python train.py --experts_per_token=8 --d_expert=32 --d_shared_expert=0 --lr_router=0.000786 --norm_eps=1e-05 --tie_embeddings=false --lr=0.00746 --batch_tokens=131072 --train_tokens=510300000 --steps=3894
Below are experts of layer 5 (counted from 0) of a mixture-of-experts language model. Rows are named router (the router's row for the expert), gate (a neuron's input weights, with its number), up (a neuron's input weights, with its number) and show model dimensions 0-95. Each number is 500 + 40 x the weight over its row's rms, rounded and kept within 0 to 999. Numbers have three digits each.
Before each expert's rows: a language model's description of what the expert responds to; "gets" lists some tokens that make up at least twice as much of what it gets as of all text. This comes from a sample of Wikipedia text that the model never trained on. Tokens count by the router's weight.

# expert 61
Mid-word fragments. Opening or inner pieces of split words, especially Latin species names and legal or technical terms, as in D-ocket, buett-ner-ianum, poll-ution.
gets: " |", "al", " St", "th", "r", " new"
router:516530558516558451463463519498447537506548563514443505414506516530472499464542515566517541505545494475509550462475515558482527503526538502521577455564532474467549515576461452433477452498516499513611565454572473519542517576484579523564524469511455479505520494506479517475473563443493551447
gate0:474518558504577561513538481550494530533523519424555574443479443539471555408488506501480510483502459485461504535492562500563495484462511550515484510501506530524394514505576471534488493469535513548458491525484567478526527485481484472564483442501463474508528490443454510490546469530514503513
up0:485460485432518462501533501440469485558502472524491469535534496508475502515563490529466495477618513443532472511500453554526460424475492461445443502371507450463530480458499456471504482527519462454489492463504483565419486519541461488500510548515569544569578479537541524539457504447515519488
gate1:468584578527498489589521555502471416580575526517520482524489457562460497440552470462519521473431493468537535485505508475531483458526502522544473515566470507509574548573543523555521518465488490541485535490510464424529610507509500509564499508525456501481509565503510445486519552534518489440
up1:484533505422471526531571518476535474416416440458495499450424578499545519534455473537411488505452547414568527542579454506500529486515479550463501502484537564463494502500431579575511574531489490535470487540499495495448495506468540499442517474503541488497505456478487468502512495467540532517
gate2:502516532455508574548560445529527475479461475555503435537490538538526418565484485503517545491439479490548509547559500475545518473478528512457514462552497570509473513436521472456552521462494460597535523519491527445472479498505423593493467486526528522486472461510504514482428537490433503453
up2:493461459469469593561522495436477499492512562490447516514503570570536460507476428478578522501458525545529564488551504430508535540436476519452528522559511539451554592443493447478468487463434508489545527508557533514468431541516490567513544506545501533518437435547479513512483524533475494444
gate3:495495522451517540557485548484462532543530447560432475535437443537502497511594457504447515474525463500488483375503421529556579501559531478517485471452520481504509459524506472554552444460538462537447554456532486473553530488508469549470483497408515450442492494470410528489532459484491407500
up3:521469535505492520480495483464540522426397479476518534488508542498480489465440530493523488444485535469467467567530608459442414490525456466481482483516516475505461554497504502516499522512495522509454519517513524525411492430565511479533547564514404509528472534544574466541493552578534552463
gate4:474496494453560467516502478478472494463440507490552561525479499467539519514466510488465493520589528436523514508532545512562493535530497502522556497532506493522502471486515541538529555493632486485468464457486467452562508512484508513496414460454586521513526488570578511463523529492498529491
up4:527479496497495549501502553388479513496487491530489548532577470400465430514450465419504457493548493523452546526517499563457466586448457471502515482548544539513557500492496523466502547528472524455496533476498462551519463527442483497510534499433511546555478490579501464509473487528518497501
gate5:518539519538517473497457579476527464519476478492494543433523489433585531509445459492457515436474514499540472485582593545538500479495528565496524423448460549437514462527504482531477497487465518590451559524410536498503485460466528543539483504511512483506588550565532486488476476512534568450
up5:543461565425513588503483506446537571511509492537498432496536465489511454508486551512535504547563562480501476573508423486542521506518486464525439502431516563539486518524509486447528537488521504528552473464505546471479453524495534588560490474531439525470452469448509467542521431535489477514
gate6:492573540473417500502477487442583517487490515513417545446497482492479449559480505524489548495469547553507407466474437516569535554427417546546500486474495531561436549499534486498526552514490508495414447493534389511499521507494496478460458452508497517516574503485498464471467530461423486498
up6:491483505492505557569524503549498487504474488479454527525511520574512538525516446522505491600448496495546481392478514516524507402486594470460559475541569552556457518493471481535538520465517553448530416527498534416516486473498544494524456502573484484524478575470455535531536540444493496478
gate7:518522507448429457465484549482486513540506569395531477487536451512454506490524451492536501447516545524461442484494467500541555524554483459524531485542477535485509470516571475466530541523537543544418542466478418463572450525551508534478493468477460525569545468574569501588506519558501478504
up7:536439515396432555464492559478483510523501510473575511494488498526575516493434464512512479495528494560538508474496489543480509554488566467476521411575407430512572498515525511521486484478496471468552481491474543436516547510454522539535512509504515563522552608538548510474538534525542551502
gate8:471510601556517559462470537452537459555526481485474523574471561582473528524506475486502459459481494488534500486579411538473513495472481483442508523518460461503491533501464511528520538413569574473514460545588513508528486516488493515512459465545569449506490467488506479464487443521536462534
up8:541493421465429550494527522490561512497525420447538450541522503502470451480505522486468543493505479537479507495523534521540441498461422505547411583483511510465547502539476532532504544584462484512549518454500615532473496481572473489462456501488514552470445463516567521511547513568521487506
gate9:470562492492521501535489409469476610552538513476446510532470518549492459516511546439478497500498493551511483484532503529555494544528501450468524482413539495508428494477504468529497493478513461629463441518488541513458526538535486457536482488531557478529473521399484505479516488470549580462
up9:501435557491466511533471516551521431581474504495528421489476432421464480445501439579516490498548551412529514485463488539506515484526489545552500531507486434557590495522504502398521544494448466536524506478469472519457447495494521493500520412511502507520531467495547456498483404516495387503
gate10:477543515469464449450514555482448404514512522574424454519523513484492477529551544518461519469484464427518516382524462543510514458587532464551492478547421525479528514431537487480568475437499460491492435543498442448452509441517521441560519532491457565456446493457478498454565532483520510506
up10:537451512475475489565480512523542456469472458455502469419523548443476503537518472511625552454421488517633496448519582512481479461485483538485539464502423477501461482576438477503519477592546534490506558448430503521497419550497505519505554495553476423562477472531367483557554432519457495496
gate11:522499484484461524552471479540496510508504517495503519520432556448513580453548483559515492483540480462489482490526510475525503512626502455520552420429508451523466459523503496533552556516530503487462430540465495539475483581564462467517539563460490452506534458587508524534490499425487494501
up11:498469569518486493397487455517545425462468504509494485442530480525487458530449494583550491463521475538492402529523431522517511417504466440497456506578442469497467469492470487463511456547482513505502545494451464469603511464506483570507508536519468578490590500418532520485526472525521490466
gate12:532499574479506464450503510525508557536494498517421494521520530446461411500563446506473488487512484563476548507502506491490538541561545475484509471559514558503565436442457454513470546503542415574469456499477548497442536538536479518452509504486549491451500445462546503512521514529514441541
up12:552507436477500407486435472476524465461465531574523452532476453495470528510441495497563508496472514518485517488524531490528461474490471550487469468551512498501548443490529552483506535579487496507498479505414465521550600432446500497409550511500416559469494517453461506507472459527424504495
gate13:535501432501480599580521494477504499444474561554522502522536487490504429537480454475392505451567527520475532523491525524451460531561537531514449502546535459471549452469485466487537438508432428501519464496518440507444506481610428466464470427449485506547466489463503513478453439537530458456
up13:539482506527486501494435492492523549581552539560499582511561534462515507490478463526526517503500530469474507494519578569505461510530515605540475447466501526547511491512466415500485449497506406571514530453462507539452483565552506520550465472479526521533480524491469506459438410580524506492
gate14:475523513535504466506461483457560538468462511542537555488567497502495484592503388455527496482516516469516472478533534503564519493557512499544615456432534481527440555547541474572514471465414524579481460556434523482478516469498505455512508424503518550523492536436497437441566520458554531489
up14:557466550470454454466530452497504500515442509509444518511476498506518448428405537548536505478441595488461495470497507505509536533557456555574502476580509477507515452491494455435495375530597501513463601477467430461505550503533498536523463522587541526533486504595532446502495440557488443441
gate15:551530448536483529508451442501530508481475543487536521533479559535540467442535516440552501474587446518504521463527461536544562525503567533530507487497572468531507530451524493470499472495442444575502419527469536587525518471496540471550565493467438480444451472478557543434544474462559493509
up15:529550551563467426458475474467506519454540486510515487515464536508525452552544473496572539462451557558502474507477470534569549535466493596469524447456595443510532485502493492516546446518468435606469495521400505519444499525508533553551611549496511509490517487475484522490558467460582530446
gate16:503542478475452525552505488513531464493540504461524510500514544466469480445542517517501484517520488570562471534488486538552488456520476576468513536474560513496406513563511491527515542456501535495503454432445486499561444502449531543463514426514430513467534458535520480520491518457522531543
up16:474497552534533477462489430485403474487540455515500506493477443603474600542557523501478446458585467530462571457481518510528468563522530489441397454427500502540564551510561425524489458526493532494543525492470498561547517485439536476546485479527531487512531559478483513490497524478496568543
gate17:503510494557459456564477510482510528472509556485474470515502501426570399498491552423526449397565547506562492455477488460496520457492527484495539580438473500524518430548532487462483546467557461466478515524486513519414538447588545495494511444549488560457470537534431460504488469525495485467
up17:487497491524492486481439547483427502472469442514458555465425494514522463521574530458466483490524505490565558444615536470501569491502464489535588539426555495561455470529484501522423478484586495505467491482432444541444526511559485530501552488523423528420509518457459531447536503517402541536
gate18:512458525526468479534619529498513492553585521478457459495464501492498442501615507482443475468512541504489503506505484438480507551548537452525515492521446454527472531479502477543518515506562575532493470550487479485406523509573471482528542478490537513468552512556537430523486508489478611478
up18:579470546511447513528561458458510481573533537442517494527473530503505534533541510492568514503494501504546446494444469525563517499440558555486485504532524507506540529509569513517550511496493566526517546565483482557512467539496506533441553509451424511467498536543588509577542484515549522423
gate19:430523511557511552550508509476504498517566515519495506417517456517574464475517453449526517484498568509488482491511488566568519528546521523489526538404466504513526485547589454532442489456490486500496497524476461522483435519512567476544479468387508451478530538485511587471514472491525584538
up19:521504501570493571499472549554502514492440564459465527503488466489525467486584497495549528479541531583549435481511531527547520473511497451522536493502428472479532478474524457585454492490535421582463568519490515543498459469507486478492581408512418516416521558460527564516509479503483564476
gate20:459527450533517483554501518511469553494470572480524549478530479419482539475521494534527440444626542513554475423541476507492445505491493472424564503465474575477484450449477506566552482464430546549476492455513566494492453543480494517452583503467533479536454503471563445501424513449499506458
up20:474514555531515451439509521548492540502440553484534529545558534501465396470516510500455414437521584491456492528504448489518544511534536495450551472494527524428488492515486499515538486494437487548524551506518478512458572497535465520464578439500472523463540453486502506482552476441546473550
gate21:521501444508521482484490517568519539433476555573495565507447470489554466459549551477555401490508470459493530449489531474507490488551548523495511460526479481539505493477589519455499496487496490552546512492551487431449413470515499432535576517527430477464537520514453462472526511470464515487
up21:526504532548506521493496508472524456526543495470489433426540521489511451528502451545492510450523543478549480479529481500494479565430427603462479508467501512572439543490471479601472541554522439477572489510521451492523509426449415459477465637486532470544495471463497593449527562498512537478
gate22:496539508557501548580470583489465498509440488488494568492437537520470479505524454526475520486456547497541462510538506519543485499519530541545524500525449558476562540505551561526501523487510524497532442432510470540480519549536494424484492512513489462495530556476455510507490509497516641463
up22:556483466527533610522543526468494547489537546492528415506506546504519513519550495552505509523478487519471498565523513500522425501469508465465480494506529587514461487451536386485577505511499534474498507569555548495443543419516472537501488573486546471505505461463530478552472517440482472511
gate23:543462471469466441436431557463492444560491487431535480576457467539515466548483505480461432458528474517502583407462476565516432578522540503481516465525543515514556531508525524490482507488452449557506462496490475447530454489477475477515529481553521549472546526586480527481427432485489545448
up23:478512503604463504513479509522525548551543526500525516546359406465534480529565522502490529514523517468471569503546471491513461491526532526518500504422459554547510533526528517501487445500498491549489537507548487488466495501552461508508567488549547505517508604471494548517484476472528619512
gate24:470435478507482466495497483533556446492471492523388432485483528457459453552448510510482531491479479544505425449483467490487565495511527395486569501468449489513451504465485442492413493479485505501450471494524518476546453459564487470476514529520515520464551491479441491441525472439572497498
up24:519446537486464502541495483401491548487566461433473532594437490496567531481466502493485417490517555430551460505511506528464469459488584563522502486438514548545481524521478541427469509510508481591550529497635508459533522511515490501571461521498544499470541553503589502541469519542480542429
gate25:480492514469445551458489536476467528505502463456535486471465497449499567469532460448459444515522466530497451486550501489495497518515488499544513509576506458494473507527467399453480567483474504493499503508509451522452461427504535494486528524492586532522563491470500531526445524545397481485
up25:508558517608562497474528394475517504544523426560522485540483516501476501461519454549531485452520529474468559542500423532512471480532513428551471515489460454521434503485522455460457444533497472529549596542552473467416496485494464517499436458433450495459505520511517462516507516626494503533
gate26:488435492456461505492574542541443468456499506493509461517530500470444554497504547482474511456469554535543489551502438479443437561541502455545488490484558528450462546530530429522503515505564490505478412522544576560480496538595423531512533456502502501483534489488475461523461513566515531382
up26:537489521539485468528460410495445439454511446505453551504477523518543488494513439534452519481487507497490533506545501520540528485561544468546524488536440493484451461546507461415452468492411519482564502544538508471541452519463569562501494485409468485478550463551554517458551555573523510527
gate27:562457493540505488517537549480464475506564555449509475494479486512520581508526569433506525481452459548547482472556490534538501521574524511478480498452447516455524503502556487416475550538493455501507478494526510482482489469473532474560468499451432460478515509501451474544519446562501524473
up27:483485551589485457524486446465509466416454512462543490506450607441503509487496500442474473536520457508478514467503479498482409471509544599497497589569561548526530506555518502548524508546567502479486553478514485417515556567471538547557557521518546508513536472438474483510541368497515544486
gate28:493491567431485496479465520486545569543491486521454512452479489428531502505480543553505465465533473526500514452486477493565449505504471495493554436529500526516536500479526517488490524451490469564434493448542541465531574417503476472529498528544504538443545543489536540477522520462452454519
up28:453443529544566533539499476534519572497551523454460526415471547507480518501457502487470487525526480512490488533589545475518501511505585496464577471488501505557489506497510504497426477547434521507562471558459490489549473510441482491517544512461537442603507413469413524568555474509550479553
gate29:503547444453494548543548490477532482575447465506586505507436464445525482562498556465572465524530497493500522445570526518528488504529485542453539453494549549552457488550453445507446547536455554518503584537485429549479521448476426426532469503482453515468461481504613543489549493498496520560
up29:455463537502404491524497450493492531438557473506502463450463533456484486516507468506525504524501474400567433474472505571493451453498469514533545489482475440448481483582422480441493487511528532447541512515429460515529474565486556524532528521509518446474448496529522436553531481549496524449
gate30:406540467483530501479413515487472518496538500448552618497443429479499482470511493532514516404496520501530541464510513476493489548560532557463476550545536440487528554539534497448499485512456473523502443479468510464517497546465442490470476545623469483519488471504537535502583542535517539485
up30:480549502464414505508525552539495562504464494458480559400507557538538509472559479492535527488430503503487483508465459510507516455514476490429447464529472509468532520441538530569499491496497503498516575443495510551545493500515529544463457519522472464544525553489557505517560536537414474503
gate31:481479521533565497538520510502452502473464463458517529536489484456409589511500530502471443488508517523462519461558468483492406517541443543529491489525548420454537535494518482440543538498493445524551556471491543473492474419445530476477495454512493591421474536507570487584438491525531556464
up31:501436523511511513462554539523469477439484503542520504527514491516438517493551476543496533535442456460432508536541467508501376530519446520475466475486435506474535433460424497373489468520463499489490595532508495514494476472541516496534482531539576477557500498534539483546424435583441492545

# expert 25
Infobox lifespan brackets. Closing brackets after "aged 55" in infobox Died and Born lines, plus table pipes, commas and verbs like came, joined, remained.
gets: ")", ",", " |", ":", " the", " was"
router:527509510544476478483509524481368463508502475467468524529547472460482466453467538525502449511499503477422525520504496512516495499438468513528500464520534530533539491518404458499537592507529515502521483488483580543490548540450458533547432558616476520518501537512536524406497435454451550518
gate0:533516497503482518552523530533514475479557482504446494499469502504508443491519519465460501496494468499541438470511453461493456475565535484528445528497530531539556488516498510557479515488472490518572501481517546483476438523455563497458522433511431375458491588470490514543420449473442547495
up0:458550462523494435475538490471533439541511539507482597429492567529475461423451470509440427550525466566495451553460467539494531454500520420492488503519554486465521473473546427463488516466496496457496527445491392405491481561472534496502440465451538482551534440532459508468514554447462558556
gate1:594507462499551459518501493522437497599487424532527487453492490414483533500497463503488469468501491549521420510514563510541494533479430505547592485526422534499513506435484448519495525481549443392515520484503483523412507445489521533470461559481450505453431475515468459447508548415422427423
up1:517516488488516526530515469481524470500491456479497547446528579470460498523542530479541503526530438503538528499474505502564507493486509489430505462485526560487440514508547535571439514514398500569522537519498535463538456444443541522486456388478426502494497484473486546440468511485505586410
gate2:461505533530532482536510425473525486552481518490489506526477547437500497555476550462474439547488428523523528487442509489542502485505511546476461515509580499501499510484513556523500597505527522509564478421543468522532533531404484521440533505549516527464496537490575536500489477445428503440
up2:591518502528535504518428529518595454511483475512509536471499527477533480511419454473576388551491477482530534493476513527493472507442506454538495560501525511501527488503502459486481464481566460535439533457487479467527530589501464524458580478472447516421509504516548596503534505448572524556
gate3:484475465540455541551512502553526481528471507485473545435469488461536457476449435439527556462536511431500514453484535494519472488546496505549530554472478469481533483483487405493492477504526480500534487457461513571469530469484460471463477525599510547449446422524470527535532559505531504505
up3:530527521552495580550514487464490449532480535468474514535557433477470548546497479490477490478540488462474459535586566486497500468509515506526510516503508495470478494476518508496431445573476487423522524448472551462561487520549466510527508501481477505564514548514533527632506545497567514459
gate4:523419506487494435560504528423461557511454499535476500554486555406523529468472526518493525431572508477486508504515536405491488498503462425495476415497462512535516493547499531434541569565552477493496476416447504520485630525486533545474469507529426505513503486511585436533448488507464527504
up4:534447522545491512581524436599516450528486488495491442502493577544545489484511507472462481515542495500466485521474475448430479531520533539523502518533418548445587461493421507568582444469549456499515510462488510507536496441528529555438464497527460560584488506484519484473540535531441465489
gate5:531496509544563556525525483508491460488528544512474436475511562503421503439547507522464500454527507499489488502479514493554483515535535514507516569444540524544512405479512409504487499520441513481529494460474505583459565486470536473476567509498489492469499470545453481485508511571532450430
up5:517498495597511504538512419383463579488538475405551536462436600501466451497497558564599509383523461560466467497487512472514518496456503436455547516523508482467495538434476444521534502460549531438481498548513544498488544490441470551481459498512538560537507481471460579521488538486454490522
gate6:491524510478612478443472471510509510531551523558496493601560561450482529453497552454569482505531461522501472481504440493502527512532520473579478603545517527510561497479479488494525545531514504437555411524543561484532517519428476464437524496569484474546585457556446528519505543528569440434
up6:574608532498495476460432475498405537489549518547509559518511549550533474484476514468588504419482493506522454475471405455431550517523520510514495508508544526570535518430494475503539503441464532509521528487540541519516521535492470459495494518505516507520489436508446517481460520515554502468
gate7:492499487584525484512425502512461487471483520511521491520547498407502523550475490421492456498541558516517503460553566541532536445519492464504457483446460454515456437515509537516514574464585481456523417502505492543433592484550497513490487477455485526481482530496520517427540460474506526560
up7:505504538493501515546481440482551494584465537538450514467527581567612523454517554442580514537534522572477552542457463432543491537519521577446552501522501467482517554491467510485429462572471552502431547540377524488499543512492501514526489456453519437474498542511431538512472528478506507482
gate8:519475492550466487403500510486519477494463511432512486521502540532440545556464463462497473535440478404450457556564479577492487521497461490584512504524553514510515428508578452478574573526463445432518509509557608551529493446487466473540463544486484470445450466513524542505419498553463570495
up8:502546533488540460461423518508482542517480445482454478460527543471471466516425495478489421455486522512495474573447491486522416457468432468523535468485519529474465489535541550533536522506454448493502544497515537477526476465517523504452455461499562525451455493538496549483507475432486432454
gate9:500507447489424586515479477544481483545569489522523552566523506518510494508514487493472508537460524586521442509500433434535448409492403446487528466546515453485456496528459486485552529509440496487517518438544479499450489547477479556531492578481495446498504505499494459509479481578493559485
up9:584546460491585462561467462478534496512448470527500556563560447487511538515525523572503502514487462528464456543524533471433523450541492526588529529500512489526559437457433474518475503478537511445449564489450521484459547448430488535442564493475498438520524501498485481508538469589406522512
gate10:578520542455540495521497529523518402583519502511486427479494541438471530387472524456530411520488432462484482462452478512501544394421451532578425546492490441455535468486605521422529562518528517430528463475455551507531465496496457580526546480478520514543558491539500510511508481467491494497
up10:558504521537482522512522423545557437511439455501484475483518496506432475441438497509534521535535436462483534468597427429572486497499508571538508531507528536497474564463497506524488535478544513489463437565517501519513534501459509503449495479529442445549573454452459481494493523433549527521
gate11:496489517457529525534545482476476446512501524432520495427476479451509475545482517424546486474517478478530481539460566542532520513508489497507547459503491571550421474567514506484513474488456450469474466497461616483432579585507492510516534544554613495481503466494416478459552510479549490543
up11:533505544466490482590532487415493456487449491455484480475436544481474485578499508472554468492467535487500552533438470488529475468457499471497547438532488556522421437509486459478487497503513482448464485522469621521476552582496523479469557460575543484506518504503448538476506558462515505517
gate12:515486489497517485478405482446484452544475515445515503556539565453509498543508557464481485451516465563433453500489533483509520490553521436502525453492552473502526483526492471444566512511531460367539419554506535504496517505500481514505394560490485507406474480508488557449469473522522495526
up12:588527509552524502517503523538534461488462502490518471514454528545401554575542507499422512470528497569552453535474487546501522469522450501453497496513421541461524444470535498533502506515452437469544530516570464477479492482481566476492449494537446510556511510556478473504488500551466461492
gate13:551493511446491513506497551480525473520463548462495464566514532448555464512474546529466535481506491526496477476519558513555522528470497482537436458496524589475565519470498570449476544501481520488435539526496606506471480405590450477485388524546503480456523442507556470530492539467506441525
up13:567491531456503448520531541522518592492529496438451467457524509512504475461495446481459498466465481503502501458520521475497452464604493535539496454481428519431439491501450527497540468473511539490512503530506458564544490530439449529422600507566456505435387484524483549524489523568493516565
gate14:464484507502531486557535569417457549462549457553495483597488475491561492485479446443456579524456412553527493498543571500561570466599498576528488460505561486535486504484477491497503567524510504545534510447474442486499436491501441496544538407570459483470471420471530462482464533463559490503
up14:501559511478537513448508544517521463470483499541450546467518450466549478433541473480533450518433430460495498497482455520474481510479520587519465494480514512542465513597573512558476445526429512523486512577450512468542518559525515498505537485486508524512475473467504460475503532460538508474
gate15:513560554523503556468517530448474502442441606583441399487558524461434481423477433484560452484527565512470546436574537511527509507510463504461504500524473470489466538477536527562497534431472486518515505552450512501462508565436534480475519490524574559469494532444539467468488456450524492464
up15:539539493566519490534533446595466493498546529485467516496557444464553551568460467498504482535517533511528472499512507465483539554511477535501522595539532469497525489524492466521506553461513576528439501481470455552486527486549473533554524523425511483511543482519492493516481482569500534396
gate16:493436447480506517525497463511526457518474494565529421544498554489517474497523469458493500514497413516533442455491453493577518511492516617489503539550545551520464529503540477499467476570476502444491513502531521496558528561503487496530488508422512472544516476465485477478474438521521526486
up16:485493510509459457507470471523525469477446597515567527535440484481585503489504465508497529597547441485470489428457476488531515528483510517494488564535560554504506526481526502583490459491443509518408473515552483543605529488468461514537466422515526475561509579473462488460480517501461528503
gate17:441521476446437508475450558572467469534539547535471460468493523387528543509505520495499493493527476490433413530507514562475485509498519497469521481517512539522519508463552427417510493512508466454478472502400611524527529504469468520466557508507549530578478464516510505434469539575545561430
up17:552476514537525481485558411539453542498439508572536568515465520535422486520475464570513478458487505539510571451537506463486467470550519432521575542530495454541507490526475563527463512462499532506496502507500392461555529537517478513499413429515489531515521490440468500534460470518466407498
gate18:500572442467467501570541556517558492550480495498497464481517541467466521523493497483513479568430565485480490507584551498512494544542489496580454497450465504425461439460522483555507534512490465484534473503413541594535536476501526461520448524546538474412551481521475492515549532466484539411
up18:507489464476520551581496539468483562522528518525496434475501522466427515475540445536532477513440584508519507529535538525512501515569491526481510518496427448401502460505551424556492557595460487501496496531475530496473593559482542524526461530524526454420480490522516500517462511468468539482
gate19:539531462492532406526563512473466546579458473453554443475522519418609451529481536535536496480549487497507437477487546463529498476533541494559525409539473516512435440443482546516485504494542506479449497493532452490505542551551515528513452570481502502475460514443553489538464563477381465481
up19:462526486416486495527483478543499524471556478497541469409504543472510470455434451515462555507466433440469501526531464489477515459508503450493477465510431513572527563519544547529470532490562528466483514563471538518487486463592538489482475586542547487487478420481500517533510559514456534533
gate20:485561516496534495543515396470473519524424604545480532523534473534523485484546552477498436478484523484552464439500550583558544499509494489542530499499548556478531533471441489557447449509556487509417503514464465505489511534450472461550542552533528509455516493493523472495492450393476521503
up20:497436464494480500521499476542489444476454529504514467491490502471498489447555425442529510561538480507497516404478521542538433487548531493535455511515511478531535495500416461456463464529496528530488460505504488484492443486455513513479501527514406512531467544518580456462500504521549539622
gate21:467543530485479476548483540611503415457498475494535500505451494518494498480476490531502511440504446445443491418502503450494457538484505498535498430494447540502496513534456464532482539465469505441508587547454437506530564472474491526524510582493514483492510471493467511493546494557450486456
up21:496513442532506452491517473403485619487502458481483511537580512423558514499463493490468483502496499653544444481504516576479525512531494509448482494500551544497519499487556617520510442503522508594495407469513566428492534504561471498525485536459476491445472498485480495490486495449538496507
gate22:472536488472516494484523467495459439509437521521513484537413529577500438487488454485531469541470440501487586489598490469496550522486539555482457505545526441532540560454475460423498542463488507554486384507514522591519504495488476518506417497518496590560551491506518475407546519460485489476
up22:500594508455542542438503571480505479483540498478502462550551465496496507495531510505495534488470498463513504482516557495467475584491555546471419519553514512540452514458410461479470540488450487519527428525506528583570493489512473494517390444470496519520455467460474502535552525473477548479
gate23:573556444459528442485493472475499399546481522544481470479535485485499467494547497476493464515625454516543456528506452477466495550544492465471516451538456537572489524522500456534512584428502545473466574517472446594493536480551495478534462441475437550539468539476504508500470492479463497469
up23:494503476411539493469502473355549452486489484530569507561514547453474524549519512506528530527465479491483462523538495542472489518522515494486547550507476470529455487490472478513505554468438638471433431517514534583556497535479438494511483494550440491534546527535542460557483515487513582514
gate24:513527529541429503482494425480511563542463479514490517543481479438492468570478493492535490540477430512519509459524505488501509579487498412588530551521503478497457484520452520543480504502442498455511504459508483595427571503501513481442519540534520571402568531455510494529529485466503530484
up24:519495449500551507496547519519484444482524514416462500552542524512415512501555481531502526444601534495579482511540522530508516491501487671472424443464463556507522559508497450476536547499466459525582493502477568493485468529482528484510486481545490504547487402536530474497440500508495496422
gate25:449489521496524464523485517446528475456498554496544531536524500474481525384450515466535544469464469398473488475546536537527532583535493574447512467491541496477541473547502517501559511588508425454540499489487431509532529481513470515549505489562505525509501477456485464586444467503488502494
up25:518506470546570562531443504451435468459549516530507501529505475483496449444463471448475431449554448460475508436528581513530500553423493529527497502462487538521484464555488564515536541494553543482501468515534523523468510489450503465608493449532432529603486490586517500505487463512453563474
gate26:526535583493471551509497473492507549535535558502497549539539481577507458473439573477526449558437508506433440467491496443548476500530434469516484574565509468544516477457465517499525491516490535490494499498498475511490409487475534505480489459535637511489460497550423472491526486529506492497
up26:509543514489496529537466481517420491511505488506525470430506441564525446387446512465457485498526537529470489492497485422530485530546459445441479528490497476489514511477481482557474496484483494566533431513567565483468491483527531512532469446567519545447427516476494467413432487469405486549
gate27:528491527516508489449449475466479535460484555542498527485521538439526483545474466461453520472541522522505476525518482494502416594509432532540541458497463541506446457546465444459481577486505531452458491526498509565435440473538460452525484459546487487461441525489528510517526442492437558542
up27:600554471483608514477586486480534491484555477445515443505516470492545525443446455491518488520513514588534540417544523440523581518533521573493491473472466494532459554487551454533463424420495550493511412519509520512437457477467529490475541527534486602446501487534442524458531536404505567496
gate28:507581499448533466484508505517557541460458502503469471493447463480454539546499544460495414540515527479478461498508558526482505512496536435478568556489486479503464494464582488469495466479560428503512545465544473471527537448536468443541614553545525385498480569514480496503496489488486540594
up28:441460399511478516533461574495489584471473500474474479486405492496510523525525514487489533481554469526500498487516536570430510566473497508547461506524472529546586448495498586533537467520470398521528488497489519465453486555535543524444403554474476472557478472519455542468590492462507523522
gate29:496489573421453533540535538426452486520466501532504531548439474474456501543478466508534462510566495489386479525646456543586522476472472509510442510490478498573499553535432505470542516546485527485499464452455457487503497470432507494556447500559445518475551531502536462566489471474465572504
up29:497509518397460569545506525400456486518509454505457514514539534536491548517387518547494479517557479462472444528534498504604487472442468505485432490542518567543496507544471513390482559480516570458515468484511519490473485546502481521564504482532495516467532471495532492505580460442493541492
gate30:516570507476570496472510550453517472474511493505510426519590471470510478516472487446498523452481506491465566468512492509552496504520499525622440499552521495477494490500509472477583506479480518466494512523473499463490428498513498563519527487502470470444497525490511502528494466539490454538
up30:509448476495601517492471539539459483508541460501436535526511514419538472502548491492443571432434473525447528486482490477479508505519596520489542478476478468538524444509524541482502463510577542457510533553497506536453487551521511516498537597473478502502476512540541442511472468567459503471
gate31:539549542582512505454519469468507474524463604528556501484460546506480487508460512473406514525492474475466476452574508469517456477462497477494508471485462423440450454494542522563460589562474516459477581439524501520449514546531527518520464472490479474430430507459565529526467505506450532507
up31:494462495473572496467424528481525499471559490454505426487575584465543542478486471495523494522539490501486478473464505458491562550546491495583521555551464548598499532490509418441461596524512447408568485565460477524513487448535512517492466466452492531539529508476564505460483525516442566458